Weights of a small mixture-of-experts language model, trained from scratch on English Wikipedia: 9 layers.
Below are experts of layer 2 (counted from 0) of a mixture-of-experts language model. Rows are named router (the router's row for the expert), gate (a neuron's input weights, with its number), up (a neuron's input weights, with its number) and show model dimensions 0-255. Each number is 128 + 24 x the weight over its row's rms, rounded and kept within 0 to 255. Numbers have three digits each.
Before each expert's rows: a language model's description of what the expert responds to; "gets" lists some tokens that make up at least twice as much of what it gets as of all text. This comes from a sample of Wikipedia text that the model never trained on. Tokens count by the router's weight.

# expert 5
Description: Place and population nouns
gets: "-", " area", " (", " of", "===\n", " season"
router:127094115079095168133112076119145115140056099168138103100117116167140087111164144138125139149146116132125138132136096160121129098123095191105121142108145132093135136104152132115151112131131157147151124128139168170133103149101128081106158114140176086135114101141121116100118158059092094112143107132135166127089139142127130135134131156130135145140150117120142134113131148135102145066142126111103160164137121162103161134114137133147144136140139189106086142150141147114119107128097057163150120155141108110138096132133179142106161114126136146136103127106143150141111091145146130163118101140091162170116125150160149110109154133152119148114163142138170137114117089103134140153133093133152107098120166146125152137122150143163095157167115132151141083127116116109100150089120150
gate0:124147165097124134128130100113097124151116147141136097152141152094090126132177123104074112141097100093122110099145107149155133139116128112162102127139119118122126165104116152168169162120149128119108145087143139118107111140173109112147096099114071090123132096105093170158147133135127175088142092172092111157139102092180124170115141139139094139136132126113114158122138159134139180183114126125142129116155150146182138124150119122146130092116100093142124109130092137115137103153097132138080107135139112091141118142139193108153168127137134152158171133156142166110182109133159141152167198138132154116100154174118151099104094133111116109102130135127143154173111125179117118156111132109136112148136120121146156129130119097148119153120139139135137098122139120113126092136151128
up0:139146117104157150163126095099121143134077144086125140119101133108112142088155130176110144152095134127114129091131121098163147133136133118139131124183107147126186150102122133178133133138169132099111082118116089133089110135169131100201056095108081154115141089086145145105113121128105125135110118151138151107150116141167106138087174143129141130102128102147128134095143136103163136137082136151164115148138118111136151124149118116116122170114069141101078120119108146131120145150097121134162154125112121122092144104146159119179152117084131175154123143078108104128166111093059104106137155169142121102137110126124104161117113144159144114121126146108114141142163125140165135127116147117119134118126111125112087109081112115145112157129139139116129115125137103130129089123106114

# expert 16
Description: Relative pronouns, of
gets: " of", " which", "2", " a", " who", " that"
router:124123123093132159130129111110126133097091118171149085097122131139132102167146141116119110163138108113156160147120122159121128081152108179102101152104142097113121124095146137120149149151134174156137156147137169182129090145058112113091158112142183078144091092156138149111138155074118116129141118089136166155067148145123131161130128148130111127131147136129137165126089154149111119110136132110116150165116114154098114136118135113149140149144112175143094119128131159129098100154096091185120110130147122125135103126142138136102146101151144158116099125120116163125146095135139109153137117159118145164098138150143174136113158140145136163130163156129182144110129087109145127159137098161175098106128138156117147129141159128163145142156102134154168116149110137106103164098129171
gate1:141122117147159118140103112136127132136132121127136137145118114121114106154142136091149114157126098087104121169114112097138148107138143098116104127062136088112121139146142161151143105151165139097138169176128114159159122129117118124117112150117150120149075111117105128151134092177117099111104135147100095147145148110109106146118118152161128142117123132101170158126062088175132125143136122100139145152120178135135147147110196115160105109098144110153133158133166172090142071089135095091121114124129141150132088137160101100148111133099156122131145113111106124078131134151137117151099127099133143102120149118131158099149148153158081112122139093123107117173124132155096114139079111104136084079150127102076103110099125103113096111167110125181109118117107120127092132105139165
up1:179149126113075102103122167114151156107143150141134087132132109165147153115106177097155130120117110166091145101139152116140106182109102110130114108134113087139180128128104143124167106133114127103127121109119132147159100121123143124105155133078119128135117148074123123174127174102117134148120165125122076138155131117121143164115125087136118132100108116121084154156084120110119090153109153093133132127066094112142134123125122143156102087130140130122131119117072108134165145109116126132113142104120098143124164166077126106166083157173128152138095124131134125143101177105133068107137178148122099162114132135095121160124135085090163152110134126149147147117126109127140167118141137143103125130137155123126137136113141109126094113106135084148109121127134095131072180108115153

# expert 48
Description: Common function words
gets: " the", " |", " of", " and", " in", "=="
router:164127105116138151126132084096147103140104119157154116133105115131117110159153146140118130164165100127119095108118145119144119100102108152102144171109172104099111113117170145118162129166162159164165134162118171149133097156090123132084149133121170093181095103138157144106150139080135089131121143116153161136110150147099127149166138143144129120110137127092146155122124158152141161088135122112092159143110125150111134175159174131130155141147127146135087108134106120130151133150132125157100122111147098148155087158134165147086155094128143155142119171130130128146102104161140109133098103146130148158112101144179158111107158153151108157110159161146173141089126100104124120125132093155159101111159120162139135176104150112163117133138155154161142126134078128129092154102154152
gate1:126123133117066121108114155148154136117112156151101150102131162103160117153180131152118138167151141071123145159110093137127160145137131104125124116107121106132135142129142124160112128155149103122129118127137106140136075091111160131097129130130116111124143130114164114123107133186134106172168137138121109125130091110153098181161123089107117125140121159136126126079113130129127138146094144120109102127143107091135092139150141116137165111150127132121114155136127173069125099130087133121116154150170098158136154087095120143152114147142109152087100096110118138116152158111159194104099085089095112120110161113103147165107126126106142120142114143136205128128123134110134105116117149105098102160086100162167102112121135148130129109100156123190172155110111090147131113117079128
up1:150148116174094076051072128129080176123146151158125123101159117132118143116115138133105138143098160142116150167140100168109128094159098105160076152091100121137161122105170140147144095070121108102146092134122140121126130145097131113146109108160111112169141134130139139160160121124079098122123130150130131164125097132140095105164145134142127105143170108123149133163074111119137180113132174148143159129130118115147114124136135087143153160110164145122100115114170162075098133134120106141150116132170102106095150125112124151148135196094157104127142084096150125126158118135087118114171106142117122108144113144136148145143096139101132109104116057175141154135135128149125116124112121133134113132135134127136143121177110132116132129144112126129164126113157140128149115111128130

# expert 26
Description: Table numbers and punctuation
gets: ",", ".\n\n", " (", "8", "4", ".\n"
router:144124147089107147132123096131124131111072111170149086100110118152116100143142142122134125154140096127142149156128112140132132094130095179122091146113143098091112133112162146114154151157131169165136153132144171162143076141078134100105168119130180091145097099159154152095113142084096105123146135096118163151087153121132138160145132153123108130146134111122132150112093126134083116097145106120098170172118138145105130156117138113159155139133123166132084119159149148124082116133088097180132118112162111120141088136154145135097146115135136152135121128125125146114119099133142121143127120155103152162111123149124155124112149155158145153114172161143173140119115082093138115160128086150169113114139161164112157126140151121166114117165104160166155113141112131122105157080124175
gate1:123147164150121144128176109093164127152129148166140137143092121101142121102176145169151102145129116149090129144101151119152119128116118140169121108117129117116159139143128123120131121138166136103161113135114131112129123123174088142112133141139126128160091176163146094143119105100094141176124158123135166151126197101131143143116085161176122131135101143136141127099127154157083109134137109158138131166103128153154122141128126097095128127119128124117140124152085139137116151122105122097121117168093087096125152135081170130135120122143161111141084161158113123151148087093161141129084106132155147166152109136125143083113154159134107115137115174090113132174152131099100117118132117134113134111205122136125164120134112153160147137095199138111136175069129122118105112132149107
up1:160151120151085137135126131109112117098086201123129166132136126122155147115103113192151122125090119210164130108120146105144127134162109109111138100136166155124130101088110104117132126118149134155143104111127110091093125088145118085161121091170111153143109113162103134161147121130096151114122113070113130150119144110086081092132143157140084155123102137129105134167158121162156096120133127153108111152142125148130118117131086130138153120145107141160124130131108119129122106136149158147115086168108148114116135127120114078086122103132066130055144109156109112159164117146102143142138131121114125115137181140143072111105143104132112141148130132102111127146114125136145134144152138128121117114104100132132144066157162143130132094083165118130122154142148150088145097157126133

# expert 34
Description: List labels and ranges
gets: ":", "–", " place", " December", " life", "="
router:156131127098102139100125089126147126152098120172124087107111133183128104165158129134111096137171088114136139161107164119126121111106109162113124154107171105064108146099143117077142129118156163148147177140174146132136084141120132161116135140123139094145158118140143145106116139097105105098111106093115124141078148141126126125127165140146112139122108122098154148113107120156136127119148102124080129153113157144112176171098120113116155113155136172102083126128155131102114090132107130186147102112139139128127101149136140157080132123149163141132096144122144136134146102118142148154123119130148138128111102126163128124124095169154100153131155135142111150137145081107082120160153091169119122131167170164124161142120154119175095125134157169123187094129128124107113147154113172
gate0:111127123129125126146078153111127088179157126158141123116112095144132105103134114170158110115153170167188139186101151098163070100076136150108134110092091144116118137150142106108107135147148149139163150124134114152102145102119109151106157130124125129176097120113140165106166098136171118140120184147115107118105128096122145165175143114138215105094110159090116108120158142154095101145131117157142133117134139148146130148130110113093128126119143116142129098141122093116103123127084083140127166132116120084126115146121157132101115099136144161142158117092132090121103139117120102100104147113151133145110140150175153161171139091130077141104106148120111130129142124152129123112137135110160136116145136126094163151120101083156129115144107155103118140145112133087160111122097128
up0:159130097102128144132090115152138125127113147087142146103144161130145098119120131158092157094155088135140096105141134126107188173139130127080146100122129133127174074119137129128109146135119140105175136135125130117127121128127123134117145149144141099147098122135116125106128090140086110103092104151159127138145089062152116114106129118120131109142119100139110122116069136097108114131135109149143149144121107165102087099173133173158149156143112138133152122146133137113111093123150075125098100138144181172081153112096106122107109107124135069154166115152115127151116143149094145118165147133093162141116092147132123131094151151093148157155106116183158167172106136119112113134116099154142107133103126124155049076104158135090125130137139124148133101146147109117097142135128124

# expert 54
Description: Years and proper names
gets: " ", " the", "1", "5", " a", "–"
router:147119139088112141126129099131126136104075109172141085095109119159119101138143131113127121156144092126139162155123111132125127095132095179115098147106133100091114129110163145111156152159142171167133151124142170162140079136077129102107170122121178092141097093150158154102110139085100102123149138097120163152088160119136134152150141150124102123160135112125135152105094126141084115098150109120095171172120131146108128154115141111160152137134115168133085116163150145127094116137089090181129119108161105124149086133151137137100140117141133146136123133119123147121112092130137113150132121151095149160114112144128155124114149155157143150107172156148169133126114081094135112159129087149164120108138163167116158130140154121166120118157108156162154105147113118119102156083130173
gate3:108148174140114105123134136101133096127114090144146111124131151111107121105123129093111110099127135083126158155113098097163132114137129146140131124140132115100095149102141161156117129140149142134113151159126121065118125170138120162091133172127102140151131119130155164116126109106175120131133193155124078180137170076134085129134121166106131104127166163098147130157155193128127144134154086122134155128133152138136121127168124131102144140127078127135109128125099114140120162139146144142136131166130104118099083125111189084161119129097107142158137121118131147147114122089137104160132110098147143060118074159137165155109100102145133129119128146140136133157105129086146093110150143158124129109114166112122153112101115112133114108085117129123136161179136181163113077153132126
up3:124151121079108124093118125157134154116138170113092158169123116094156165160156142185079143145113121125116112114129130171109120161081144107127114132159103153127145106121105130144118177120112139122105072092115151165163119059142126135165122133103120117119117102144141089133149121144095156127121115117106179110128104123130138188132131096157154146153085088126097138132081133150107097148112134116141118180136112157134137128087108116117120111101154080130143116163156128160158116142141109090135130064110116128147122140139116147131143133152149157108131136146129133159140139121173135095089143125127099162132181116086090112116165117103157095129128160081144127126199123153100157135125132096153119144136077139121120134128108113140105106111145143114156124136135118102127157125137159

# expert 9
Description: Sentence ends, table cells
gets: "|", " |", ".", " with", "3", " of"
router:148124130083122134124121097136138129112075109173148083098109129155118098145137145110129132157139097122130163159127110137132132096133090183129097146108136104091108130115162143110150149158135167166140150128130174170145077128076129104107166121120177097139096115162159150102114144088103101118138129093122155149093159131133134154155131156123103112146131109122139148108091119138083118093139115131104169175116132147103126153128138116159153144130125167133084114161137149116091126131081095179133119113161107116147087142143127129097140115157127145132119133104136142125122100129153109149123125157101145165111116148122158114115161161155146151101171161143163138118117082101142106157138086153165111103138145165110158120139153123167121104153105156165149108150113136120099154079127175
gate0:129119127122188089132121082148167075132157099123120124141138113116148157133149140096094136110114142171161074132102142149108130114108117138113127156158112097087131171137072089134082092137131168112128082113160118094100126099111081165131135106140135080153124114122126106110099090120135137161153102158149084126128104153073131084094103176127097101111156154106154135150127124126136138168117124136145109126123174120133129138181125090120132158111135163143123153103140168118152136137133120119122115150111119105134126139101162142124137119127088100118122156084178137126178139122117127112118132155109128105152104126137140066139136182158142136118133141172118091166100129124168125114150129090124071112093129173142114107127109120132140125114134127132096138136096135128130127106170130
up0:153094098150096125094133158130109154120120151140117106141176138154123132110127134142119204137098122157126146110152175105163181106113091115205126067133079134132110130149120143153094094100122136133131105134140124079147109165132134149092130116107153119120112101117116179115153119122133142127134141085132088137121167123096137088117100127122080158107116117151139123119098111085151139147099159105152089130118127152165130156129127113128157156157106147124125133100123123144101169122129137086154131137116106134097147122128104142094152148129095148105139128106172138132092152118124152119126113151143151073136132110080136095121090144129128149166133128175130145121103135149145109142146135109129139141168162118123095159095172150142131125064062151134098106102142118095146105134147143

# expert 22
Description: Mid-word name fragments
gets: "-", "=", "b", " —", " as", " to"
router:112127134090094153131134109138135117151130100196141094119111120130131121141151138123108117148174105132122157126169107125134123112126105197158084175146161159081124110088181136112131124140134138137117180147134158127140095162080075114122147113143180080145124104145149137075139157120111111111141120120128158125086129108156121121115150142128119136145131128123171153082144134144116153104142163125116151159108129160107149154135121090154131156137137161108075157136161148108117103146082095174138117118159135108145115141143166158080131132162097152155117128133132158144133117127126150111138116127113151119092129149145164094106130144143132148107179168119157117092121060157140164143136121127138151123141137176101143134155154150182111141120115147129140096134106155119111117102120155
gate0:128105090160157094119164101128141102142154122146098159161124096065137110142150145130101155100080125137127121131108092129093130129110134130133112142169140124143146132132143164121145170103089180137107073174119138181132122147138080128088121111154155127162126156152147080100112153127100084123115133118155160169133114151100117114093178090124118114092142121167110165138133124159111107124105157135148134115111181122132136128168134122123120170144117123131133081121159131093132102101136111177117139124159117171110131160145142134122078109148180112097139136116131147138145124157114131120119102136160129147121123091148165123133130135080164124141125106111155134090119125153125140123092135156108125108097135160152108132133163117146104098111069119096100100113108162119106140067127131
up0:125117159132125158125128150107137154154083122113143136100148132140096127097092143087118080091157121161117123123152157063126163116172111137135153121095099141092085121143168126137121110172156123149117163114112100119115137119093160125155126110102127116108107085138089181132139077135150156181127139092119086098118143098151152154166121157161123128141110123113108113133072116122137138172136089090087145121134130130122111153109109134162157125110135170161138150126158071105093166133102092122109131120122167120123109133126129141135163162130091124175121129126101081089082136104132127085124163110086150137113134114129103188146128108147119132131124131112118135123153124132124100127147091132124118132142142123105143116129119112125150134118181139144159157089149085144137091158100153

# expert 59
Description: Table and code punctuation
gets: " |\n", "201", "\"", "3", " to", ")"
router:141135153090108143130123096137130135107072102171139087097107120149120098140136136121125120156143098127131158157131103136120129093133099179115092140105132095090117129107161143110149144159140166167133150134142171164139079134079133099108166121126174089144097103164147155097115140089101105124149132093119165141089159121130137154146134154121100125149133119121142149111092127137083119097151113121096169174122134141103136158118137109154152154126120168135082118161149153125085121135085091180128117109159115123138088134158144134098146119146133155123120139125125150114116098130152108150125130152108151161107121149126153127111154159152140155112170162145170133119120082092138110155133087153169123119139162164120153121143152122166115112162104156166155109136112126116105158079126175
gate1:149150121117158181141160061115118126120145126155152152163099112160144101136150120145129112164153083122128096101135133135116118104139087119128115121121140128081126110132147148104128083099137143148136139137143124145139124173152130163119154160164202121162062126145193132102094123077099118097127105126134115114118164167140128106126123162124127125132142150108160070104084171109161131119144122135136171131124109155148097146141148134151157074128164141125113159118104167102087097125133152137114091168129102139120088126140100135124122144128127147143114143120182145142158110123091133112130124116165148120101135141132168082130091150117122157114167151122140149134151100125163099147135112174144124090137164130120138089097144099149132127135128150139110113145116086128095097159135145
up1:113163138104087106109100143152158160098130115141117150119121128084132121113080107128189143163102101100141126130117132172098115128099137141118073146155116126140093133116123168105117091138114112159118133102120121113168139161111104103180111124118146120143134073122164134130153134116109123098133123099118163122104141117137111112125124082145123161135081160158106113131132149129136092083121111081128150096105121098112092069109145071074126153109131083127130154136118178129107149126136150135157102134127159133125136112138088138151142136178147132111099136178172151107122125077075124119125145162098106096087098154162143094116111123145105133123110100115123141134141130138087127150078128115154175108124107142081154133145110122148151123127109129105109157166146126119160118108128105

# expert 52
Description: Hyphenated name pieces
gets: " ", " |", "ic", "in", "202", "ar"
router:150119150090139114120132081125125120142088105188151114120117093144122099133134131117113118171135105100135139130088132139122123079113123146103064149121165128119114110087124148114140106114152140154127121175147165168155086138087131111108177149098169143100118096132189117101161123075141073118120119133109143118089155144111156138136157168124133135141119128110153165092120121139121108129154141130118168178140109141121146116109130118135147150106119145117088148132140119140111108125093145149147142114123063122142076128168147147113149136154157167128127143100121181113136068143127106142138110138128156142131114113117160100103127163134104129117162117118149136129110086136142124181118108128175108111154148161150184152145137112164154146143146136143184140162126119128109128112120178
gate2:107087151120143116148157170104144144132144142176132144127131077092126137130140118097123165105153148070095134115118173098151110175125114111111137094142168145126122120086137166126099101162107096133130134077145128114159109135123172127133130144113102133103131111106147093110122173125130078151113120098115120119120148166087125099121125149130100123108126124104131145092154102120125140140160132149115168114145155142125131155176126132159138151112133156111125103159116156141135088141152129111148152080112147091104125127076142166111123164172134131086060130151112157097105116161124144179114093102119117136159128130121163187119120094158118120138156137108100158170120100156154130125142116086118158167123122140178152161117107126139159140132156102101151113131097153110108149132107100
up2:114122158121145112164142166124122143130126123129122148131108095108106146105117083130138168097147113069159125123116146145112138126131107117121136115158190134118111087102124178128136114160144105132108128095136115143140141126122140161147130159109115164137144114112169119155140155110129083145103155097114142115135151161089118100119130136137130137126152135064116092111133099138150142157136183152132167142120137134130093113155136097104121140112134137113116093133142126165114124161173161125191091110109125087108113135055143170102129133135141133080108148090113134093094098162126173191105093137146138109169120142127175187123075113125094130144128087113066160142109120165124153130132143119120123166115117133164134163133134126116151163123128095122092115125132163121119144128144096

# expert 51
Description: Election and results tables
gets: " ", " |", " |\n", "–", " to", "200"
router:147117144089111145129117097127116134111073113172146083101108119150123103138140141124131119156141094130143153153131116139127126098135093178118092143112135094092113140108164145114150153158134169166122152130141173164144078139076136095109167120126176091144097103156151147102115145088101105124148133097121163155090157123140140149147135152121104128147134113119140147106099123135085120096150107119093171176122138146100127155122139116160154145125114170137083117162144155125088114133086093181134129111159109129138091137157139131101139112135134155129114134126122148114114096130144114150127126159096150164112123147123157117115153155158142150107175158142173131126117083089138111158130086153158123115139156163113156128141154122168117120164107159164152105143113131121104158077134175
gate1:130169165095097137140117101131158116099153132147119129170093162164163142142122105125113111134137126140122135136138155107155123125100102128126089137116141128073167074149162121089093160145108165195128138141138146135116121113109121108129156160201152104122100117153132089084120117097163128153119128122107121113098155144167161129175130177119126129121124107102140145088128115141154103078133132091146180171099116144158136149149122096110151136165119143163105108132163137091152135108119148148127138096162101109111093122150116141130134103150133146061128132169095136135114092122118106153138142158118110084111150099142152086106134116113129151115127134141164154137125112111150085120145090128157135110115113148092151157086120111137112098131179129171126131145112149113105120155131159
up1:148169129139077171107129112091103145107135087135123111177115142169152112114131127087110110124077117145097159088132169080127141129099128120109107134106146125124067126160124091141115107122101136139126161094140147138121120154140114125092121126096092149078145147144124157130081112105149144112109110134121099111114152126129097137124119114098108170070074153117129109134107131101113127126134087114147135117087139108147127106142126158144124113122109117108139133113127120155087137095085150149150139145151143131161125136146133119123107123119108094101131160155091144098099124101100124110127119153156083076101116105100120126131088135167142145153144135114096152116119131116151149139135130148115137105132135091157155156139178078152150083159086132166132088145101058105135076129168124

# expert 37
Description: Line and section starts
gets: "\n", ".\n\n", "==", " |\n", ")\n", " ("
router:167144121112126138133148118108126127126099087143161100127117145128120086150167149135106132132137096106112089146132134140152120108107118147106126168108152108092112134122136155124166131160163172169141157171126151170166087174105129101069179135122154100132112113136157113124117162085114075118152096117140141132121149119099166160132124136139134116108115104097148176123105145127124107129143125120105163158121127127088124182149132132164140114123139137133088104162121162111131125116128124178105149086160107134143081147128182135082159110147165143121103151122150154129090113141147097129121118155135153158116142158146153112122174153161096151099168133118190133131131099097135106152135087135121106115156142173162142135126136124188109100138144145151178115144106121129108150109124147
gate2:121132159106132114131076111183160156118123106118126143132122159109117078131139157155118150130137092082140098131148173139081155164136141149164129143095110132143133090115126179168155106125128119121116129061138111139154064085139179072134156143137141093171156113186172134136140109138151152122100065091107121110143176119143108118106087163090116179106126127139138120116132132128110096145136127124058096141135101107120112142102148112127140097116140113130142123149127140120122120123123118134127132146157112147071147175141162104121116165135103122136127093104111165126114151156137163136137115174115134141149169096108151121145107126162117124108115110126135159122113111096161111123137125135123127151150110149111084121155162126119126070127109144135113103136134123115100128123164108
up2:147126130123135117118158139088109114118161104124124124125112137139127186101113135090148092147107137154124161084108128121157153132156117084120137119125109124149097147118116083140114147096149087166112145134169127087103121106118122155163112130083103158079162176112115141131141114116143180107146108140122140097099167142146160134124147108147133143163128105166138148102141123118104138139097115108128143133145105108147126078130119119115116130136134157109112168128114137077137077119123115132121090124116125148160149096134114115165134130128103143154185085124176153111200112064108118099143158147148127113155113137103135213100129129126120148155145121132107150134140123099138156149139093122151141104092161139155128098143158177109148137152123102126181107154126158097170135155135151

# expert 7
Description: Years and quote marks
gets: " \"", "197", "\"", "10", "'s", ")"
router:148129141089116144131122099137129131110080113171141087091116120151120099146138140125135118155143097131151150152136115145123138094131095177115086153107135098093116138112156144109155150156134165165131154123141174168140079135077132100105168121124175094143101097158159148103111137088101102123153131097114161149088158118133133148138135158126101123146134105123145150110094123140077123097148108114099169172124139145101131151121150116161154133131124170132087115159151148126082123132079085177129121114159106120140089135160144127094145117136132150139122134132123149121110101125147111144122126155095148162113121150119154116111151159158144151110174160142171120131111083092140111159131086150160121111141165166107156120141149126163113107163105151161156109137110124122102155082130172
gate0:134187107102147153118155102136140091122088105138128090093095124165115110140146163163108084138127078142139153125129127168145141132124134158123167160120164102063144139114178146112151123146114153176167137121151162171114068139128132114092185144121159104132112120104098107123118126088122111124112107159126154117123164109125097148138130143148110130081142092102140172123120139126115142128129146137103164163119132150121140130160151140158171117141117144127070106130139132129158108133139145169091120135167098154135099116155164148064106098146128125134129154127113118116130104140134123158126117170158135156075142151121139113119118168141130147144164139138123142112159082112128140156138104154109065122131105164133127110126139080154139124136138144140136094072087135102136146114128146
up0:133107136113080131170092128149144125130091130183109091143127122147130113104164136078159110169142115097116122141114176083103144084074089111132069091144148120143158167144145141115133110127132165129130126111133123154171104163159122137121129145134136129115145158121144146122151139114090139120154127125088162124126140099163150143152116148130124128122088139094121100106074061171125116106121085177139130117164115140158109109120139156122124157147179142136118102161137143167153125097124085137145107107113166088149174139135100124131103159112103125080145082127113123151117107149122146123150152130139132141144110094185122183142124126153116156198114134111096157150115113150131135134117135095115127163106125133146127133156127146132142126162156130156132169147115144125102157136149132

# expert 4
Description: Section headings and separators
gets: "\n", "===", "=", "\n\n", " (", "Scientific"
router:130134152101134163126116091119132131133088116166146099125124107151125068165163124144116088175136104147118135136142118098135115091137121166147109142113160126075115137105153139104136137124122180165125156145148155154142105125094137127107164140114163120127090138137144107121111168048131082150130161088122128120117158096117134124107164143123106126123113139084137131109106142136088123136167139124112144180140124169113145176099128105137160131152120180131096106098152136116122101115113140171113137079132101099118048141144129149077166109134135142144127118120150147126136094136127127153104093135111164156126120140129131151113109154146123154146170142110118125091117081135103120152114093141150126134144135153140169145119137096192103136140153132162164090157128136085096152128115134
gate2:098107179115117108135151165180159139132114142137124133117121112121145111114110140097109124148132103117111127141131147139136113112120154138114124097103114134118147066107090163192082115160116118102139148135122166114116124055162140118095132128143122129103149122127082119155124141146096113137099145111109127131118139123136163145132153127189172121054122127126126122100125133114105171157181029118141112114129081126102158098135163135122119157123125101136153170141156122104147115126131140127122121128137124127120118112106106151104143114141110079091115155123135171134105128107097161149113152149132096118104112106080124140110137087095094160155110110096094106144152148100155090108104125178144144121136101139125151102126129159126143150156135136159159129135094116092142180122103137
up2:113123117138139104156147121187172138134092125152136116133093128146174119148125148066112115168104100144112122103170126146155106119089130136097125164101123103115100075121149173163072122126107135163133118167116156150118120103150106139072172169119126115120091097112094125145143125103118099152100155120105149126119112124137181133151154109185155105084125103118117149099118152104140138139139099123114138089122139138111130153128156108143124181118125134160142161130141119102139137159142135110102146119129120118155131145107108144095171114092132083098122164134137144114118156089113096136115129145132077171132108102133162123119112084124127161114119140105121102160142126096130119129092135189153112128139118144128072139105095139163150123117131125115155138172101150109116198120115145

# expert 63
Description: Punctuation and separators
gets: ",", ";", " |", ".", "-", " in"
router:147127144091116152125123098124128134109071111171146085098115118152109099141138135125134117156140095126146155154127115136120129096128093175112094141109135098095115128112166151120150148157140171166132150134137174168149082137075135100107164121122171094141096107154152153100110145085109097128143127093120167158084154124132140151140135159125098122147129117119141149112096123137073113094139119117099170174123131149102124156122141111157152153133117166137086121164144148121087119137076090179131111110158111125139095137164137137095140113139136155134116130122124145122118095126142107147124123157093152159115126153120159127113155157158145152108172157139171137127130083101141120158120086149160123118137160168122158135137153122164121115166116159166156109144118123120100154084128177
gate1:133125156087119135111149135089138121120144121113111100104169161145109162111134117135109096163150122131098170149119134163139139143109087132146167140137122177097140170119116139135099147147114168154121127129131134168148119127096136100172140117132142104172115115152142104139133114116138115148143108199132143122110155076143124100126095186129116099128156122143124136154116113094066119120146187087153136184146143114128137114121099123163154143111110125073105135143108149127137147146159171141152071148148099135148113116095097096129150122145095080113105117146173142140128120120105122128127119091116119126177144120112118052158105112158152128113140111115149110149063107152093138126152132115149126147112150137158147094113120134091098180122142093121115136123124139114114109118117175
up1:138097107159143139139108147109126144126118074134153147145075162120114166155144126085105126128137120137159059066136133139133168148147130127130117163126127128143147071111132128153135122144124108102097120146112113120116121155138135129113138165110132102085141148161142134149144117111140120141103123101134134093097094124107124086144150095134164119042126158130117137154122150138148123137131124118117109153119141144123127145132133205110138123124144093162132154083147095153129129137166096106098135115135096108172136140121172185104118092105097138128165080120105171163105138151132083147088137139142153170139177126151145174121148110090102111159128158096128135123168132123139181139121142112123109113129102116134127139100099103167132109076123123148114146101142133130129154093091131

# expert 10
Description: Table numbers and "the"
gets: "|", " the", ",", ".", " |", "3"
router:146118142089115146130121097130133138105077114171141087097111114151111102139143141121128124157145096125127154156130106141123126096136097179118090148108134096090111136110163150112147152160138168167131152124141171167142077140080133099104169121125175093144098101155154150101111145086097100114145130096123158154090160121130139148143133153121097123151135105123132152113096126150084118097152110122096170175121137145105134154124142112153154147131124170129084118162148150123088121127080090180136119107160109128144089139152141137096140114136127149133116129120124144120115098133142116150128127155100147159110118150121156122113149153158148155109174159142168127129120082101139107160125085154167111117138161166113158119141154127165121120161107159166154109138113125120099154081130174
gate0:114112161139149183122191144110103117128134108132136137132121136134139085105136142138114106130101107150078138115185118136143128135121123120151132135111201106123109169073101183110131126098084131121138118115133133153140141143121146128118155086098119083121072154091138137124129127161093109094164124172149146145106141122109175137152101166159169098086110130144086118145117142126131077161119136101112125111114146130140135119121100138148115101146106142153107120109176141147115152093104169108142159129094111117122118138153100099140099097145142155144148160114197089132123137127147098140124137108120098128152190098113106126098166133089108147112126115168126105088110118121152108126141115132133118119129104123126155129094128106165093144149117164103142107075075123134152135133108134
up0:166123131115103143148138117108142121116104093126137138132132090131185093106115118132121090093116111094089083135136122095127121098119171136082164094129067120117144119141136175110098127131150138132093131144116142129092142151166158075165109119149163151123175122108091088113075081127068172144164165133153118140133101182108079083127109130091147127111132138134132137128115145131126140125135174075165130119115139170133141144129108143111139138132135100090153134151147121110117116158155104110082108114113133156123102130101135146147136173159109121118108113152122090154139111099107124102100161124138152135086102094135147152114091116150120139131144135081150124143152118106112150152158131120112134136141137133159126143120092181109171135082141149141104144154167136124141118165116118